Experts of a small language model.
Experts: 8 experts in each of 8 layers, 160 squared ReLU neurons an expert, 2 picks a token, a softmax router, a shared expert of 128 neurons.
Training: a variant of SOAP for the experts, 454M tokens, 6922 steps.
Below are experts of layer 5 (counted from 0) of a mixture-of-experts language model. Rows are named router (the router's row for the expert), up (a neuron's input weights, with its number) and show model dimensions 0-159. Each number is 500 + 40 x the weight over its row's rms, rounded and kept within 0 to 999. Numbers have three digits each.
Before each expert's rows: "mostly gets" lists some tokens that are sent to it at least half of the time. This comes from a sample of Wikipedia text that the model never trained on.

# expert 1
mostly gets: " G", " K", " N", " D", " 1", " S"
router:441542458501457496527497522500441535486485542566478602534502468438484544485484503565479462491509436474547487519468498514560455418446505495453503570481480407507529473497508449509454468510492537473558507490478539489565518520518562494434468520491513433455546433530523505514532577495399410493549441543490498427460450468531478462469482524534490511545510480535515486495555453518548501552513449510471566571451501547588485607550507512554477464543525536506547467468502537526530464459506503
up69:516511533414475509565520544476445548480451514587519538463508464510509519456490521467525474502517425461486445522424549506492504524548467485487548544505452444506458536481506406467506502511535481516545544474524486449501543493479511511527515511449487458528492474561520494499531461462440492516555526488445481469486468498488538488436522553465504476597446490462567389568463486547519476525486512490560451499439490464444480434544553459506464458570517564541423461486476509498514495439390598
up70:499532574566458458493554556433489551539480545524471513568551512525433528501544497571447371513473493541502541515511544508498476478457504525537522527491519468494569469495436531533443487480418461558560510494535586429481575518516470489476480447490514488463458512497546524565525552539503483497551536505446524499462516479545502396469519477524443501440578480480518488464480482570514479498526488422504543511500520499585473482548480504502566499517486553478481436445580447519514542531540523
up71:472524503496391477424476577536459513501568493432510622441572530494477401503476487443494465480503469509487516571555571473502471563507528460462449520495457523514525501519482506470451476484483437550478559547520477449492461516475504531537502467528496553506463538523479532508489529616551563527524481523538509517515467479473469530479470587563493527439422533504464534481493530483466527540456554445518537563496469446507440498599532484534446480532508461473482507548544553466519498478510501
up72:497522481490486440427524511515461494449526483571513509584496530517475448527433483489482460466462484513510438456567522455550526497491459556538529463494516517538535474433510407509509485546530561538542497446493475461484469537501450500553492513547486546420451468434515515617523468489528477439544520513573493463486519497442549502521529438477537445462545502465587486496561476516622496515473461438518512522515499504507525534532497517573435463486518513498491392495464434516504519450572543
up73:489528438551470455514496476500563575556500509483400518491561543466508503512513532472552495522543523506484474563477566542557448491455460516410526494538498488445469425531442520510438475432549489515461505465421434491512487559591499517499564522505488499437565502539480448489472545483475455478509459548521481518585472529458528532503589510575496501522514547478543456456512544561490475499404469546521429531571482469434497520554512497540441540502503537525514460506488513550508528539555483
up74:511587457483521448593557532470503546493455470419541583538485493517528484502456499527524521521527469529553571508511444524506511498418495499551522529514465524524544553437504491566480503533513498440520444403414537530497547541500480497459499514529553510561518521527530483564502556509518492507574446494532549526500460517472532429467504584493483492455527450483508486469465511454524560501466489373484476538501509536524436484506517532542514426553541528517510514506483456455543533502620448
up75:405487507468505469536482484504528491473417502585566538491449448510430531441512485526520492489540503459499533455480497547519514518553440526500543536506513511507461465521494566441496498521556525454519498459477546447426551532425572451524529484506442476520458490543489391513475506472457540483498529550477491555450481491388453450470533542550511453543527500518425523551545406422421460458471549512512512456518490558519438522534441533452471515479511466502497547519466498532481546512538548
up76:563587457527494512510542496504458574456490488490520491508451481530480582423514497499458494543374482459489551532502552566489508498490482462542479525442434455525514531440495516495493508466408491490483449475541476519528447463484485466495507515487521449465525478488452499510530489509538559518566558501548454491421484565520434484537491565455544502477517500518523542447457515480505425557565584553537568535434461468516510490563510523415513517455528504509552479525496572464498495482387483
up77:476523530497502464485423502539479487458528440521524489500553492536481482514539442453562494570526485519456509499412516571498445542584573536495505539463495489479448502520432494512521457489441537536557471544554539439544514526480545469460518486486495473521480541550560515546498488479371515436601530523450431537509577469489587470457530474488411495437524473470454487518511483530453480547469547505500494521436559518456466435452548520486440484516525502498554483530479532539492490423480528
up78:462483474582510475581444544503491489466512551523464519511490477541424468523494480494473462525567470521521526470461476459520504441440493539464517512504556491528466466524427463442511450549497455460608524517427489522471525534446533475566535457477475553504508463524588551507520523504476520508505562513439467510444550523480462454555461503437529384491535493470578461503496490509525514517486480473445513524514516506485459488484476442550513456561533515552541462415488505646532456510454532
up79:501484429470472490478558502553485593436492510516513467491467451457509512447485445534505477531554577452524428514566446519524415477456441526511542505461505460455523521469499420412466349488483478525505434509496488547460455485527500519511454551524441473514569493520445449472466483453470418523493532453556465453495442482557483504504519528516537556452431501524465561484469565491501510549513441547501519522487440477487514526481506491532463483496440514430512546497562432505544483496506502
up80:449526496468477568462416471484430508429507475472526523556573536536471492529532480526430571437521544522521488625503452505533470563514470444461402550432479561446528420519507512515495444568584522516510558496513462535546505487532502554478471531472486568491525500513469485501447544482458515480448435461502510500514485464482450447524532563532450466518468468464527486457460492504463448466499498563462529573457465499477462501470469430453540499532538465524537457530443530473536478469546485
up81:518486426482507453543459473590504517433557528527479510578576575479522509472490483513492455573469539503523547515507495430577499521556514540445537534458528458463441447523505471512470444538550528444471596612479530505460518551507488539497516507400434438458507504474513569528520511488496545556467516517536498489532439460523489512439556575516533508443539497465558443530474473493468528495478451494527480474513480476504513524484476511548530511497521478518522481512517502492411437458449608
up82:510539381482476414532504538524538404522456444443490612535465492494517496522560522513567498520472530506583467502520450527577464488477561520453491484479477542508517445515450447546520572479540539501503407494431506526551557514519479437506543573477479476541477526536475463482559583466472500442480559527555537495509480518520485461506450533518506460472554535456519451470482492515488520490477487398540468505498475505485500473481525524473531570414480478488437443478496427508492468541481484
up83:529555433522491446542446456551541496470492466527456425479464470499427478466455499482414553459497487449526550477531517496539515512488564534515558480488554513530514493579525528571513510483487524506500561480577551564527513442497603473463417482431517520528520467527487527491468587511493447489476530499494471476501509562551485527554551526541498547448477504473486384507431431485489438450502431483461528541502519476484436477484485566467490518575488490534528491428457442525515518465540539
up84:449494539408530516555512507485504518474536558520521523569444486503529459440544511499579447422546482495450532509521467513476554482498541556461424472545456537543535464468453480451499478488537527530553383497555492491549470516524476464525555536508522566495503449466494538498440506417482470517552503507503543473515456507487425550459468506519448443495508461464482561528510413494445435463521547501426492460539544478484500492596514476492509496482407502484490545484467543454589526471463445
up85:521471491524493505543495521450429496496429510536489577484528534536530549483497560495509442625587492453517533505464613490579470465528528402514472462489456542540514408492476447543482549568440520549538516449517600478542542544478475456528485466557538471479485534551529488519550520476533525476537486539471502481540488445525484497443467494522487503557580524504516567495496525465565529471516487522513512577481512550569475515566538502492483490471499551444488546469524457493466487486566527
up86:492512518526496470493554527450480527502523505463478502507533498435484460484436518475531537533459507505497533506493486468615485487460473527490500594549465429536568521415483447483523467586513613441506462453468538502525555522536513509462496532566477446455497523475549518489427468428507555456548483547427490509513514487524515444491519517432499551506583458497495556505476456588498431499477494578444485453560474502485503522571487509428571575520537493457459477554461463515454491483520478
up87:501519426492478440500470468532455523555435497506441536496487463510490503476538500501465529516526438507606505503509481442503529484494567421451526480483545460561500438570450473488490465487556553471521529614464577592529420507470529458508502523453474429458534494543482527467493569549481531499515468481481475472464446481594461499524470535526474520526556544503498491407458494440558466551504483451531522549446531600495515555461464488489522506448493477528516481533520512510494407526522464
up88:476494569529545440485587455463505510511461498519522547582513506508557461507541506511482486476488544474480416455532509536509501557562450551464573561503459468448500519491541454504505491522513527527516508488440476499529521472504449560502458586462504469441461507498409479500521494489533441493461441508526536459461518535551514399471497535579458488546440483473490529555480492521616479511571560535481503536458472545561580540569595494527489519512551585448514492525492523476480522514536517
up89:413435504526428451443551499443523525466472439480537513522456465532504500474565478511470503534457528547452525562474422498559603462498446471519505476454461517443528519482523553481522574469496532479500476464491517386504417543552520493470508507505564559460428555471439549470500535414467530470484501448499479529494499418555410412529460526521518484524502505507541479510483446505524468500489530538525445500442493505464535501494455500535510495454456509494463552454506505476446483435566542
up90:532466484412496430551538478561453519516529452550508531503466475562510486505509517501491497517503476398524547545452509454541530477552468460467475454521532450462535539477501527502485511462505579508487493463557451487502498548463579411560536528508443586593562505472502478536504520445437457493488516549439499503451408508449464481470567509511524507464574526460502491481452463535454498459533441550464462542458450514539491486547517493505447465542473448436428518522475548413488496540506542
up91:449529517469395436492449507520452594430553487516465548469506498443456478475417509493562553508575463530494513490466546516563486479430527538559507482442499496506469432517489555478505453518472470474475536453509490572485509493437586452494498425526485554483480496520476470495522540516451557518518518510506486495444532464565525452452486487532469514523503504470499447440574514515466504448443455480487477520530481550451460547467450604506436515467554536512515408512555461546556458541496528
up92:486489470501459513454547556496480577444524540526500517598458518530455479451451434511447342526531536480477529552523542514486413479456414499496558485500474471498520527451517514473441466489589440446511460502487494485559517488485498447505511446511519456470492534489466540580532479528553475456465464498533488526528505489468450488426456536490547492432448440459477488485522478505514445523485535579536509574540519576517521536496486522479485472487503505508503474495502470526471550425482619
up93:535591429504465544551482483465508501465445475568472587472565537433457540510557522543520477561501438491532508545443568522472519474555516528552507488503541516523525467605494483466427521487537441534482499510478465467497468583607579470497442506578497511485467473501529560427545513508519468507432473488497472535465585530454463458462525438518525546534483485489552545469443423532486493472497489492453568508474504483447519497511487543530498505546516559451459473535454486526555469494509474
up94:420496433523521470549506528557434487515540569491533555540411477500541504494537456488495482623566506452515558566446389571488483456540473546486483531544522506513484511459517483509484471516493410542530454522437417432511532544519526474594538460513469471527534443499470515605463466516474489481562458559497452504492453535538513554526526525515512512563525517466454403525523477551453442510465490556434519563503502517503458459513509509518514496508492507538516493507515524515493498520463505
up95:509555585514523440552478502521543498504590554449553538511548483602469508445488435524512534495514506423459556496462548496548516481458622481462511464495506532490459494540499520433547520466539500542460516462570495562452528481508503502393453517467550463523535521551489581459480526501501488468457499505478454481453475531525415430489578528468512527511506534489503505588540424510453486533501444487471469514554486452508509455475426517459506498457442509506499476484417564500524500513529487
up96:455510404506454464405486468526456514450468541537445510518491496519536481477418511527485458486520465410508554524482598495583549395452516568526520575476535545509477488448537522454469551529515429554519490487468460530497528542453472548484517513430561471493508443541532432548472568537569471475549530586487460523471489490485483495493474464510567473517551471541558483518470458510490511488427507447501492464469518500520535510476468497565514444497437497509500515429433563489480506485527513
up97:482576521477535492480472441510492497499440561537473490547537510491508467471504461467463491449485449496457473500524465494484553498502393511501499542547491554487552466459481459488463524537488545493507550453520488468580493482542504513563473538428528484515466470540495552395521540493448504442551468484476536487507573455500513487525509580483477552540590579617514453519468479525514524493473472543470534507475482490558512409582458449510514450526552536550542507532459509578526529423572441
up98:462562410539495510492461561473469488451495494451556530475471527491562460533522459426528511466451506466544537498457556536556458564464562481521557572500482536487514487498460506523513436512477500482479480489500483530489590494557497509521465533545542546582519435532518545552480519489459538421511477545471496499477496489526491559508469499534508422500464485533507478521476495506534458425490512506479543437508519454561541550501504440407436488501449625543521484540548484375438485519472459
up99:561483479551454451486507487452487510552494512504540485546540442438472510486438488530459489458535503415551551603432539447484461561483520522530492488446508476573510472521466526593451543474483534527496510550533503502468541501473501471633477452427491429522460523475484525514543558505461527477561550511462490544472552511510531513478504479526502451491430491483450542465515454431471562530533425557453505454497504515495465500539498571503559474488446477478507438423489517544478476487558422
up100:496422454495525550564494566595470528517507498536486562481537472510542468400436559514486520536504451468501436566536503545464452470500489461505490539486509461522433530508527463476466505440506439526519482491468514526491530438472474512508516483477488463501473526451457515545518469517513462655452468563482548588441546541489570565474481516521486515565508536431500495541496505556523495557501456561537479561469481474537499568533488512551466444516431453532521522494562540439506522464477540
up101:520480551463416527538502531458522528516480477566494501473523484510443542474503490500434558534431484476452402523454537461508504522445526454499489532480443410514455532451505459528512532566534532482537517462512457511514430522476581499472471535531591466432565470447462478481514498460533479425549514450440569461475530497534489494472489515434454475480501483502581500445467462567510433497499519545518482548520547473547506513534516534417580509442567449511518527539556510509559571488451492
up102:495469486509536485479453414481531567538477456556440519556526479574546546573560510456447425502474495527483485582477475489500499526497458480464503472432487454495483483570529424480521581520463525406515536475529521563504511543559568468459533525490456522502499452510522523553534517559534454470471508550472510467507469487573456513530464566538413464443489536443467524478542519560541564524570459477460570512449431506477481487524531580492432497495503520488478470536534493562443513500489533
up103:553509506545467466589524520425473505604536543464555552521472460487504498535461514557518578497486479515478451443423529503505468485507500427462455623519506479562492513553444503456441434492499467400557435506437540514487466554481558527454424490489569501474483523484513449521516515468524511461506504493504450567528481517541547455567524512517448517505485461490546481488467490491544487500571572458443513527442474437470444490470498468535494475508422511525576518499539443509487496496523530
up104:547485520477482569566570530509476493484482514541522515513464569510500487484481491526528555588495486457521435485577571591427458459548404474532567511466520415486547503510511476409539498444463497570535495471546525531498462472449499496493515535466472419452494463459478544426541526504485498469424478464464550526436485492595497547560479526478483485468454456554510480495483504500568520517509534505415471501446488520541458572501495497458549478495552491563501528525515496476473429534528447
up105:491450442471528523505424478564445533537447475507493504515500525490520497565451503522402450515533525457465519553546503583533486422436455612516408465428505452509481473456524535446469480437567430535488496497486487578525551499469504487441560495489513504557568511510507500546507489473471450517428408468464467488475467533460488506479482502542507451501537583522463524449479543454430486424478468553451483546528489483487509455554519505512465446513445480536495499473513494458450554475534512
up106:505549498467503467490495529461509514506505459572515536535540518537512570535499466525459474542507547499568456493585452478467555458491441477554449465466503457440571539464464510483469507514503565457595416529517493483574503517458539467603532496497512519500549517477605488480561468522519446523550486515507531489452504507516452457458496536553581514597533473489610569552526421535534474495526519453535513555503515502561472509504541528538532506528494522491508432518523483545503567504448449
up107:498442540482546408502486420550517534516511480463468480481480500481538552532493444522503475541479459469540516450513490483499466479503465517460522531462363468493538506475496460532458518481562484512442442540478484461527532432474503426503449483460525436525497489554490436507553523494525456529467409495541475471465478514450570531462490530472496619528406512475467572518526555421565541510527499518469573559479517519448472505566496503527507473494562523424526465457492441457465494571512504
up108:499543525526447508503452560546523443482551511441444535479510500563499519546540547451549565503511505485537477489474486511520566469502518463473440508611478545427465492499467490544478428457565549542504486487453533500508447487482529507548457554517522379540503458533534440538490517498450530492459479461513477435544424466463479532534480454515442501543482513530470542507453509488434534467442608455462473508534443513459449543443492501522453495428508446459570521532519540486494559503530425
up109:475507515517555454480527424474454525478487516580471520481480450490475470492475508561489511493534513444472538573442428545443498471468458485444465496477554549484565506522470473532535551498547596449504541519541538496563486447573556479522470516556542464575445555499486415493534515455553420482505549501453509485574449461513558488529525480501492578521505546506482427463471511444524532511545449548506534522479457450562519486574545472483494447480525512492549558447534526572452497491428499
up110:476476524448554542479513551539460431561434479442459507575543460474465512537485521530504478515472478489486525486482477495476477480526456546462556490492518458522544520441471547539533449519483531419492479524433569467526495498542568480486545560514576505527533529526517519476480532440576474465483463502512511429558457468510509550471536504480464537519454446504466469529505460401468528483550441566489540531472533586533523608489505443536534393517508570489478463564414523525525483534459529
up111:496452485494559457486482546448438476531492570561554562524457497521425555469451497481531542460537538546517515487494476551518551550541513410452608489465519470477494423503463413456397501522501508553522516504462456517519583443502446492558505469479520554527470456479494530468536527492464555509531453475471570491489496469470514488535519506591507529548472508536574485507463473524456497612565444520541508511482548458443503522530538523491559529514497508512423517505499498439509532449495455
up112:558478507530495505544529517509444514497496481502492430485491520428572435470537535577376569458526460471468536565510587495526456480487488504523529590462411475495486485440556506527562479490509554479588559492515561428476490456544477511450516494479484548448512445491560490501561544473484459479521476448453517450482473488444515456489514540492499512520557501541540570446573565466475522513491489466494537446450492538529467571463570468550517515474468516493409484471505517483522451485475512
up113:498505426523423597483459502527497526472443535554518450481559418445518523480488526478523484545462515445518472449502512505559513461509581483468463518551572540453500437466490498485461496447490510535542507483461544451482509423551512503540464534486527588507474458519515435565505505529446455472476535601498455493519531501440408494583524404575521475480496557484458526541491497479508572511545545494497559544508554526481449532493569492535461518522438534514526477517462435543473487471515466
up114:485494504500466505575533515551489497488447551564472514476497401465544501576493598561552474596599503511458509528481522526485446398518411476494432517471497490533534487508557490548476525494435501473568536445426540503535447513491512523508449552573536452444512436529520436519473464506533469562571487514541554483507410495576523539518516446518536448501517543541488463506481552456471515515475561485459524504499459496498519506487540486527509510509500464498554494467507542508451450489477576
up115:496444400543526544494524516473512542442564497595539497534490449510438515458524475429495528420482495490519436467500442557514479514436524502508509503533465520468530447449514426432492476534473449552524492492506469538467547522568540479439516551440506511497521444478387557491501497562432472447487486509481537526426525464494492514511517523479479491550483558603510521535489464458539567526494459563503465535496478485559521517532526498441459454549470445450485522432569505523577523482476468
up116:496506504497520548439489500530441530398567431541519538513449492498491471508445470506594501534471401501516458459495475551522468437456483528488513554443515446502507495457525499501480525469524575567504549517516513557539566494497621501451537504485519521509541396450471455514445524477439468542502491524517456534513489486538526434471454409513490537589487559453546504515454472525463508528528533471456463529429429523476480525490587535538503487526502525511554464514477523455533455451475533
up117:523575460509554446502534484523536478470462506595476514591515491541482501469498410458486498516507430414531493487456438490491446431449460453424525527489546521552502518490500479510537500579512466494500502446510494459537425553495601539507466590459480515489509535513483473514520513508463538484561488568495517523549421472522559582474516469476481457507489549489498503457473521573425531514448451568516499462473562501502498466470536518517485530482494481527549525451498468562497592424474569
up118:433451438458517549491481525586389438527498524507474408549540482472533449521500554539514498534512458403563503509524510471570440486446478497492505455502481437517549440531557532454474516483513526538442549495466592501512516503535537514522477549563508449472547499451519554564484492560518476487553585532509551450504474505507533572542430465488500483522510513537457540459485454449551479581501437515493495534468534541523544523495508450554502459509481519532536461509479528474499460412521553
up119:499531416543466461524460588487517546515522512484510554458455480525487481538556491463557554490548493478524467495444426447578486461545452488428450501455446421566537494503498546437459563524544418520481483554442482433509475547527569471508522506549536526562467465495506569567544567493530493528512450509507523510457520506469444534499487572456528423454508426517510524452526475540457528522488530489473514598495417454514523483464509539466505526522468423473501516472545516536442484507490486
up120:513476522526462542515476500627460550448561508582514462449520478456503474491503486447481527519497456454486557538509536558440433477465466500481491486515489491537476501369514482461507517526482473407536565510506457547481572441535507487421455485515526478527535487536461501498454568441514522546510448518498495524423502528504478484441487473510480478520526493400565490530574530404498530534486495490504472572459446486495549528550438558461522491498499484479500480408559535454526471565505486
up121:491458519500464521507534530516541504470501468528505450533398534475483479503499519479465586472491577495503418540517439466517504474459523581492472422462524483463518528442486429479571453517537479485494490433457441542511517461494548477418529483514543482506539465470505524539482549513427370514515515434528525438410524560457565497533525527421504491475545571571471502485552534474502533543452507477501485487549489537540472565520575496508438498490535476471521478559565521456493465489479557
up122:489560509519498483508502544489589491534598471539554555485460481501532560434504474566507496492473507459494495511471470476555517490504466572492562560520538537481501448398436580418461451491525514553469516485411418542508504460490526527499437575565482477551596469482470488514542512542490443521503456525554576494456503520556537503507479488503505548520506552542576484540516481510585466563518497548507492491478438508517517543505469532518523456490539519541542556458549576494479484562494491
up123:517476500551461531490422555506413516515473446507428422551548476451520503477410417516445489525459485472522550463523486479546520494421526481551596502425397457552548480488504477489491474587510512521468536503504487471478526514571481519479521555468406473407539519519501508527426457430541430487478502512492519463512540450449503498467509518455487520428446518550479515487487555513531474531450533514513491478503498460512456496486576511497505486490510447465473569510467443534528422464492458
up124:402448559479517475493481421455458460468461499534470464484553495522547529515503508522490571548493447518484473531533499509527506462426582461422514514534490494485531437520502491474433496581444514432443546516474524474495451530479530510584452489551470482481443517455475528532481546585530524554550427474455485519498487488543444442456547569411519455491574514523443478392541465486522506513475498485477489466461504537509455478527490491490517486558561411486517476479530464471564529528546467
up125:509461547410455432508526439505575460519435514516384551474535491520515535531566472499478511498507561498518470552491450551484495471497510451455533528378530409506489534509514451534485507519489453529560545521482508457532454505445484536530445533515503469478489510471465482454526551482539469435473443477542506492467513444489501513508532540498394483479497505543454451471478466554525483494457407426501547472508526491502527457568407482519506516487430490534515527489550497495601559482530556
up126:492501527530413563471446512513579440442553526508538520514492457530542488465488495501523467480507453429565469530507523514483439472460444452502483523532489474568452533441507473510456492487476528567500502476513493457474435535435566509537516531529492568520552455520450488537552556457527500470556519526473536529386476470465551514508517453520541490480500430585557480572485449513556508511479550507471567506409475448521582494542436509573460443458467515443525470414491516498475507479504474
up127:471441488447490505497438532485483459442448474554585487481497502494514497458503553482523497475530526533594515557504546532523474559510585450510535488510434548436524488468429422578430490512496482508505520547457523511432506502537532486532543542552522446461497432565546504474533470429508558519498465537534468484503611431499538494476468455470466494485544521545409496481483564537533445538482461433487518498444545474461470513532572470521462500557514498496517524396527447476537497514491452
up128:447565460433464463557504438484501475483549491520496508477506513462430503552468522538507520489480495461519472450471500520593533433491561528538510532459486520499475492539516508506430536450483540546442459503520546509475551453458527556466434461521415523485519524577509493476505466443346458536451535641461523564536516500531507465449561493509473493537490467518471560519478464487454526579490527479474527560539525489463486534470484529515448479491542465486531446578555520515536480517528471
up129:558521557430473435558533452523438481408521534469509552524484532493475565430497563482560533411493464551581492498548479487559529501496483515536484522466517530528457514496498443524473428577488477549504513512569505465515464543490518475588469436548482495487513504556488500512491494381498544490480545511407504473467529477509521494523515497478498443507571463521536468560528536439556469481470476551509539517525474521481502538497420458535519531458508405590551474531490532543562501476472516
up130:501573478483518527552485457505499509471454487472537515470474474587497491414485549506504515522465457495490453511486530468500489493437583517494496511448539501510536479502409481443561449536505543508456491599511502553510474481479547525452529501510559464502539463604412499568542626494409449470482489489466513535494464438535462463536470448483497550535534489516582514529482548479523509425510467458523427542499457439470528554535520464495549462486563587547493517550475522515515535506460499
up131:484505482481485527547500553517539515471485473481523553466492532535513512501485464511440582470469484434551516488509453528458459519483484494464504523480454490514487441541438483493560549476462495454551494433528498511511551418467482550466555519398498549559559471562502551499524535441460491486468509491414616534455415488511485452455520468461558485511527491530480588450509419503540541532549489523574486503440515536570462511506525477493522551508539471511620500603482483468467499492479458
up132:581478499483476443512424475496477565501485536521407531447504541553456527482488471458564452565534438556506504531535542490503476479447493503491456493447469470565512548438498478535493498445530533457484477514507472546602559514526512520437510441600521472479462473502553495491545484511511519526483526448413547493480501533467417435482501601568521399521490469507497507443409502534520452537535471471482539502499494471496416529494490494517500534558482411507559463520533462507501466485509453
up133:444482435520482516473519547497465471531458530498510491506492557480511473518501502568540456505542503537475492434521545476554527474527444590480453506525495463511529401501490524517437506482446456489530386546419476396483474516522525491477520568491534589534495498499489491556483479566578489523486457536465507577449488549456444493543478467529478536533515461590517490492525532500462498482467465548425459486493471545560551566533508528402487431491459525519414450512491459521496517463467449
up134:487556479472491469548530521479505469503533475516547460496461457480428523549526469539537511473470379461523536504462473506571441487511550586542489505428478521508513473500532517492526506481561517566467419430481524517515572541507465496539464522552417488497521515551532564477539506435491463432500529559489528515397514480510434457520476461531480520568531487520508539554554506529521490543465499600481526552539557571465479413497532487501545479467400477460556486465434478510523536479497509
up135:514601492483588454464418508513499486488429541486519539516582453511484498399488436499497580551402562484461523411483523482504495474472481441541418475498459456512479519455481514462547495414464497544453509467517524497520522454483433487452508491537463454469425496471518517484525524479508517427487461540471548493467484497476469500413447514499504497440542520541548480529526500448442497469548492424478536479527494520549515511519465549481419465500474531491513537460504544533550584434538472
up136:490503535465491490542499488511464525521481452459464470457476384440501518528492458436565473495501413400499546514449561531485513493498505460482540534521505459456610560504452550544451484507571530487432507460468433545538543512542561508519476432528549527581493494471483502504507552540461457438491427469529515505500508452518489504415481484462485426495515543493524474545498482476537503488534488530503570518388537494507491547490535462530454517568463480414526421452536484526471531492529538
up137:482458475512518512525496467522518516398498488581483486499531480525484505447426449535519494553518508468445463458550509550507552497529512503574482492575528481481480463481536470500463499462551444560520578528495522486493508492464517542549477550518538474548477422477447462548554602473533489555534395572486481480491489435536566533435551539551455517528440487586478471535521503456506600474452541542500512497528552470537508492519510524465475492533514496428532460453517547582491481546570548
up138:516502488458532524536497445496562532470422491629491493507431415467486502451483449526499498553500519493586467552509566491426463501496499483495470520497471459500543510546434475447524497454563505498466547480522524583548491490460522430475573509412500516469542464515540574515465547539476530479519466510561488481532500545546402465522483491525574552539483498533528478527454483516495602472533547496538533461540455502522527463525493553490485425474467474478562501552450466470440565544472511
up139:456586446486473515594507558553434517500551462506519485460470529475501517540525494544520535471485548404500516487550564541550568444501469485495463490488503504484490435457471484532446455508479525483505454481475437491443550455524537532543499504532472426514604423553477445495627534513465484494506513464595487497473435493563486531492418450504417533478521492536472452474526523485517475543543531510522537513400464462449471457518529510492521496542512476539539485466501577486479517533529470
up140:515456510453544486501462553472518496489537500495469555570488507503502522430437499507530553493433460479522545462482549412475496530512556484476472501510492530502534464493584526581452503507535524447534481449479402463554505490466468538437506491535497524572521528514507539481601483385533506491504463591527541573505482465509513436517546525489475490504475491597494460537470463477539557521520484424475481467432531553515459542470540518500562528473514469525561529390445491492502496508417530
up141:462511472441464472443429511457522478486495460499474489528503468534446496519468505555527491529473515487495478479515519514529430592547457483442438476555510476472509485524535453503494464515495555518480514503474424509529538471494490487483531528532447593527431476566539441568457544515512539431447430599542514472471523518447462576429532501576482507442476450465517484455586494511494470486475464468478526560532461488475510436439513482468407457506545597488507470545458493400506519552518518
up142:512512547439501476493501453476549444523479424529512481495544521576481516496476524527452541516512410487479535543530433514500485475428502474467443471569517561489440561547475448520484550501491504527502498564466564523535455548484565464515524489505541505502499503488558536495510558532472511491439514401434499517468525455516521502487507574543503431503475494522500516514480495483533460486534490500454513412499498594474441539534558446419512562527458579575552483435509447574458513480529608
up143:498472485502427436506482486488438501492491517480497562487519514442527464489490447507560470559448550457478582573440505481525475459510481472495468503428544466539577501483541421534429427511483479528552503451475539525532617572432506517507420486482508520585525468512451481487445544517455480435534492523527501492459500521521543486471519498503493486486593453484509473531462523481515501459445474566440486566439577510501502434534532537545456494524442444441460492459458545495540486502489424
up144:502461527484507511497488470490495491479477497524598506468493464521509478503519509488531507433486431508542551417497501512562556536482557457454537555534497489535570451473484426502554509534428540533546470492548455462508463461440499513540521513500469448484519483489527517495499498438484522409591466524492459535510496473547537501427537497577523463554483504501522559547600469505467581518445526551531536555522592496530502479439537507488483594500521567431497536452450447478516551409539462
up145:473546517506476529437462521437430492519459482493591543530497486533423523521494483572474472462480412529537478477413504589518488497451476484402541512481482434490463497491463432448480508442504452532557437463515500482508429516500537437504502538489444399471468422542453522553514461444424515503479515520542507489476440437505486512471495510594449507541442520540478500533500507555481568515526475574486525510468478509554464535572428516471504487504491532500513491516547500436505546439517491
up146:431485502487464381529451565445487536514501484570513467454550470467520548509553472553494566440523478497555513542513524475518529392447540538455498524598529490447443493526481535587537522500425460534531511468520480475438488499502520534475489465569475495486558513586516506494521513543478499520514525540454450527494523536434491462515468515511538456575506481490462498555477452501413492520488451457455579547472508523524393515519493465473497476485543512529522540503506463512593453531437477
up147:499503465532512539490498545461492556485515463507482452449452472498503513546438504447473481554543453434464498471530501493499492442475474465542517554457414477513532512474503450499495464455574565466456549507460483483468525462488530527559523456531516554538568478470581420513517466455542484558504482530473497419475532486526496480517448629499475538504513541481484533485481499494492417595513471564527563471520425599525465501553429531485534500593585500478530524519447551475505535488511452
up148:472507452501510458496517491521455490485553435619442606434469536575436494446459506517489544567550525485481533533469468497507428460509460493463481555398475511529434529495508504517506455602493493470518506426496534528551537550507443503453495528516524469499397444461584504518534461523561479537499496498505524495511509439513496527471406497514519494505503513498509558444486478456502504537573535432500518527519529507516537526435538523541449555461476500464514487443447459486577510526546459
up149:484530477466507477520520483483451502488553487620476519544476532537462523487524454474481594495528490453479422565537456437523568438601486490537481482486495456533496494493505521525501521516478552417504496484490525537580428498489439481494504549491563492458485478474507505433470556513540445508488458490462550538466506514525502504472551469556452497524458478509446590429488469576552541506581510517422483450472537515495474553510500558477523427540571494524587520500547508487484432554555547
up150:504547504452581406549456479504507495486558456571485485510424522456555506475549497501460502539455432532526506521500523496485539456573539544429442481532517540525514507471481512527462411473517469455436412511477507500504565545451479468489491511418550515503506542483521526485502514513609490449412459515526489472477449498525433462486553491496517508451463432482561475483442536467490462427530509538523486474537522549549485522478519515590466480525599516452500474482543526547479421529462458
up151:479442517568424470537506564442405474510519469473537509473548469443534422491501521483500533561498504475517532512557532490510519482463501507548508492538492443521547521459466437480563521485532571518497527512482540455605519468509538508555543559511525417530454448561532469525508497524496510440456511527517450507436468456524482458537549496581492512453580440461561509490550439425535489512498400532454469492493607504512490485442444574462543477541511506501492507486486515501471441441480479
up152:470538526469443550525509495450481553509478543531519577514481429473523489536468496505383521491421482517480469542460481436538500559574445528522494516506457545502441492543590517583508458574453546512568535493483512483518472470519448519544453542502525471449456504562508491532473521521429440524391512517516532447459533474562452536514465531493501488550498426576439519512469449489510409526445498521438550563444488451504528515488563448513507465497477537528468504510501462495550518512531476
up153:514504536528498531493495455502482472452523536507493524538462535439474532367384520500522544454508536521532475521529508543473463468484478529524549539451451426486534512422532498480501576493508461505452504458533503479549585488524509548466495482511482440488587491473522458556498468507459463573530536450427534457405472540510470513509524558482530548537508533543488521437467534461523452469519508476461505413460452537553483478556571548479524519415560519454435433528519535470456483485489531
up154:543559505468496520496479529527459488535628479562477520530493476509454448496489482505469515491418503511483469547471503480583423535551441522536560498456469493448518476512555472497407419582569521520452568511448531538486472573523463532519462556456541457518412480525472503462508548549453501502531525508541515480517516539515512533540470493429557481531504480493509389535496536502444542505483469509528469497495481494436509412453562475475530484466473527480454487506502524517566593446557505
up155:463484438529525518515469537477452532493441511458514540506538542483497473472434466555458494568532426523554506421530531481465501506528463454452535563525447410460486515508484518456467462527548512502469470519473508504515495522459460539537495394467604469458502469506477513466568491500525536564401437480407461532611485493496462446588530558464526492511512525489486516484544462457439478510486520470441550448528397480478490517500541519487470507504485510517493443455483586482533474464521470